From a checkpoint of a small mixture-of-experts model trained on Wikipedia: 16 experts in each of 13 layers.
Below are experts of layer 6 (counted from 0) of a mixture-of-experts language model. Rows are named router (the router's row for the expert), down (a neuron's output weights, with its number) and show model dimensions 0-191. Each number is 50 + 12 x the weight over its row's rms, rounded and kept within 0 to 99.
Before each expert's rows: "comes before" lists some tokens at least twice as common just after its tokens as in all text. This comes from a sample of Wikipedia text that the model never trained on. Tokens count by the router's weight.

# expert 5
comes before: " ", " The", " In", " He", " A", " \""
router:72 48 53 36 56 35 65 31 47 64 51 59 37 55 52 53 34 48 75 49 48 34 52 45 47 49 63 55 41 56 51 49 40 42 60 53 51 61 40 67 38 45 58 42 35 40 48 61 51 56 63 30 44 67 52 27 49 45 32 70 46 39 64 46 37 66 45 53 46 38 52 58 14 46 43 59 61 50 45 52 37 54 52 51 55 62 51 48 24 52 76 64 42 53 53 63 39 46 57 57 38 51 48 45 57 27 45 43 58 46 29 16 61 48 65 58 57 54 47 59 31 41 31 59 66 45 60 45 43 47 48 42 39 57 63 77 48 45 63 52 41 63 49 48 34 71 34 50 32 48 54 44 48 59 69 41 31 61 68 61 57 58 26 65 53 33 41 38 67 72 65 62 85 51 49 29 65 23 39 73 47 52 55 56 38 41 60 37 45 46 59 49
down1:41 69 50 44 54 66 65 58 51 49 44 43 80 46 46 35 52 46 46 50 56 34 46 56 37 39 51 54 32 55 60 63 35 53 49 47 31 60 46 47 34 43 71 43 48 39 58 60 50 44 63 70 60 56 61 19 45 52 52 29 59 24 60 65 61 64 52 54 38 51 30 49 35 50 49 48 39 73 49 60 48 53 66 62 58 67 50 61 54 60 53 34 52 42 61 32 27 75 30 63 66 55 48 60 39 71 47 49 45 56 28 47 35 70 39 44 42 50 59 71 55 43 30 57 64 53 38 71 70 51 41 52 58 28 53 43 47 43 60 65 50 32 69 55 40 28 49 77 44 61 55 49 55 43 52 48 35 57 71 46 42 33 40 35 66 55 34 50 39 66 39 49 53 30 61 45 53 64 24 51 55 58 56 59 42 59 73 48 25 64 55 60

# expert 11
comes before: " of", ",", " in", " and", ".", " for"
router:52 66 41 54 66 45 56 38 52 44 37 47 31 40 51 59 43 43 43 72 77 33 52 21 34 60 60 73 54 46 68 43 36 37 69 55 71 74 37 67 39 43 57 38 32 36 42 43 37 55 55 46 40 55 55 29 66 42 47 53 27 69 52 55 50 78 39 47 64 41 42 53 31 33 46 55 54 25 46 53 46 35 40 56 66 47 60 49 32 45 46 58 30 38 46 56 48 40 48 51 59 48 39 52 43 40 60 55 57 43 37 31 41 42 77 58 54 53 39 51 27 49 46 62 57 45 80 47 28 54 35 62 39 53 61 46 42 49 56 28 34 49 56 40 50 60 48 50 44 61 59 50 45 61 53 41 50 53 54 60 64 54 48 72 64 53 59 36 71 64 39 51 55 45 60 38 66 29 42 66 54 75 69 52 27 69 57 28 46 55 43 49
down0:37 54 47 62 25 52 50 46 42 42 58 69 54 49 62 78 42 58 42 44 46 67 46 66 38 58 53 57 43 45 49 65 55 54 43 70 39 58 52 54 81 47 47 56 48 70 49 66 47 41 44 50 46 39 30 45 38 43 38 34 74 40 44 29 46 46 40 83 68 57 29 76 69 52 50 61 71 47 55 41 54 46 63 72 49 62 30 56 45 53 57 49 66 42 41 43 54 51 36 45 42 62 65 44 63 39 52 50 52 68 62 56 23 60 38 64 30 60 35 55 58 50 71 40 66 45 39 36 56 31 43 45 47 48 44 53 44 60 59 46 27 45 74 39 46 38 48 33 52 68 63 47 50 45 78 60 49 33 44 51 56 51 53 61 47 35 56 44 41 34 40 68 54 48 44 52 45 78 42 46 38 52 62 43 67 35 62 50 25 71 55 34

# expert 2
comes before: " the", " a", " his", " its", " New", " their"
router:65 55 52 33 65 16 71 31 57 46 43 75 37 48 61 67 47 67 70 64 54 40 61 40 27 41 48 69 40 44 56 49 14 50 52 52 63 60 45 46 45 54 52 33 44 48 22 48 51 70 66 23 41 50 65 59 69 48 30 51 47 42 60 36 65 54 42 51 41 51 64 46 39 40 35 48 65 49 34 62 26 39 37 42 52 58 52 46 57 42 64 69 41 47 50 78 42 52 39 57 54 78 44 41 41 36 46 45 64 42 43 39 39 55 47 52 63 50 44 47 42 36 20 62 53 46 54 50 50 41 25 56 57 58 66 56 41 42 52 52 34 61 51 69 41 64 57 68 51 63 58 53 44 60 59 29 40 68 63 49 59 39 39 46 36 46 62 25 58 55 51 68 58 41 57 36 46 45 52 65 53 38 51 64 41 55 54 36 47 36 59 60
down0:46 37 64 75 53 63 37 54 45 64 61 37 71 55 69 55 52 41 38 61 32 38 50 70 39 46 44 18 44 66 63 26 53 41 48 40 56 54 43 60 39 56 44 54 66 38 60 57 36 40 57 61 45 48 49 50 57 56 46 48 44 53 58 67 62 43 60 54 57 51 58 41 55 65 65 35 47 52 52 31 53 56 47 43 42 41 00 59 55 66 79 51 49 60 45 61 37 44 28 48 53 34 42 62 61 50 55 41 67 48 31 50 44 56 36 47 50 56 57 50 52 60 63 37 36 41 38 69 87 51 66 39 44 60 60 50 50 41 48 70 49 58 63 38 65 54 48 57 66 49 55 51 51 29 62 49 29 49 35 60 50 48 54 49 78 80 48 54 59 54 53 42 41 51 67 55 58 66 56 76 43 55 45 25 58 53 46 43 37 59 56 61

# expert 8
comes before: " |", ",", ".", ";", " |\n", "–"
router:44 51 68 47 60 37 65 41 61 57 50 55 44 32 56 72 42 46 68 54 64 30 70 40 45 47 68 59 42 61 63 38 51 45 64 64 56 66 43 78 31 68 69 32 51 40 30 56 42 54 73 38 40 37 62 44 38 34 52 59 56 71 38 39 47 69 36 62 45 37 45 52 35 46 37 50 71 40 50 70 35 48 48 50 47 64 65 52 32 45 50 59 40 38 51 67 48 48 34 37 61 62 39 44 45 28 43 52 71 55 26 23 53 55 71 54 51 62 53 50 35 38 38 51 53 49 68 61 40 57 34 49 45 57 57 74 47 53 45 38 44 56 33 48 37 62 45 39 29 58 74 54 50 51 50 58 31 77 60 53 73 43 30 64 46 42 42 35 51 52 56 63 61 31 55 40 53 32 58 51 41 50 72 60 42 48 65 53 42 40 66 41
down1:43 39 25 60 59 56 33 69 56 54 27 19 56 44 62 56 56 44 69 51 41 55 28 50 46 34 42 50 38 52 56 41 42 49 54 44 26 53 47 55 48 16 50 61 38 58 35 61 40 49 15 66 47 71 56 60 49 57 47 44 22 54 49 56 43 53 56 48 51 63 37 70 35 63 59 65 25 60 59 47 44 55 34 30 44 31 90 46 46 64 59 44 45 36 52 42 48 59 58 65 45 66 54 63 60 48 61 57 49 65 55 59 61 68 59 36 56 58 54 50 40 30 53 67 69 75 53 49 50 62 50 30 56 43 61 36 65 52 54 46 26 21 53 46 56 43 53 55 63 43 60 50 42 48 55 56 60 39 34 28 53 49 54 23 55 46 72 48 55 64 55 53 49 58 44 51 43 48 55 56 55 63 55 44 50 53 52 34 68 40 51 43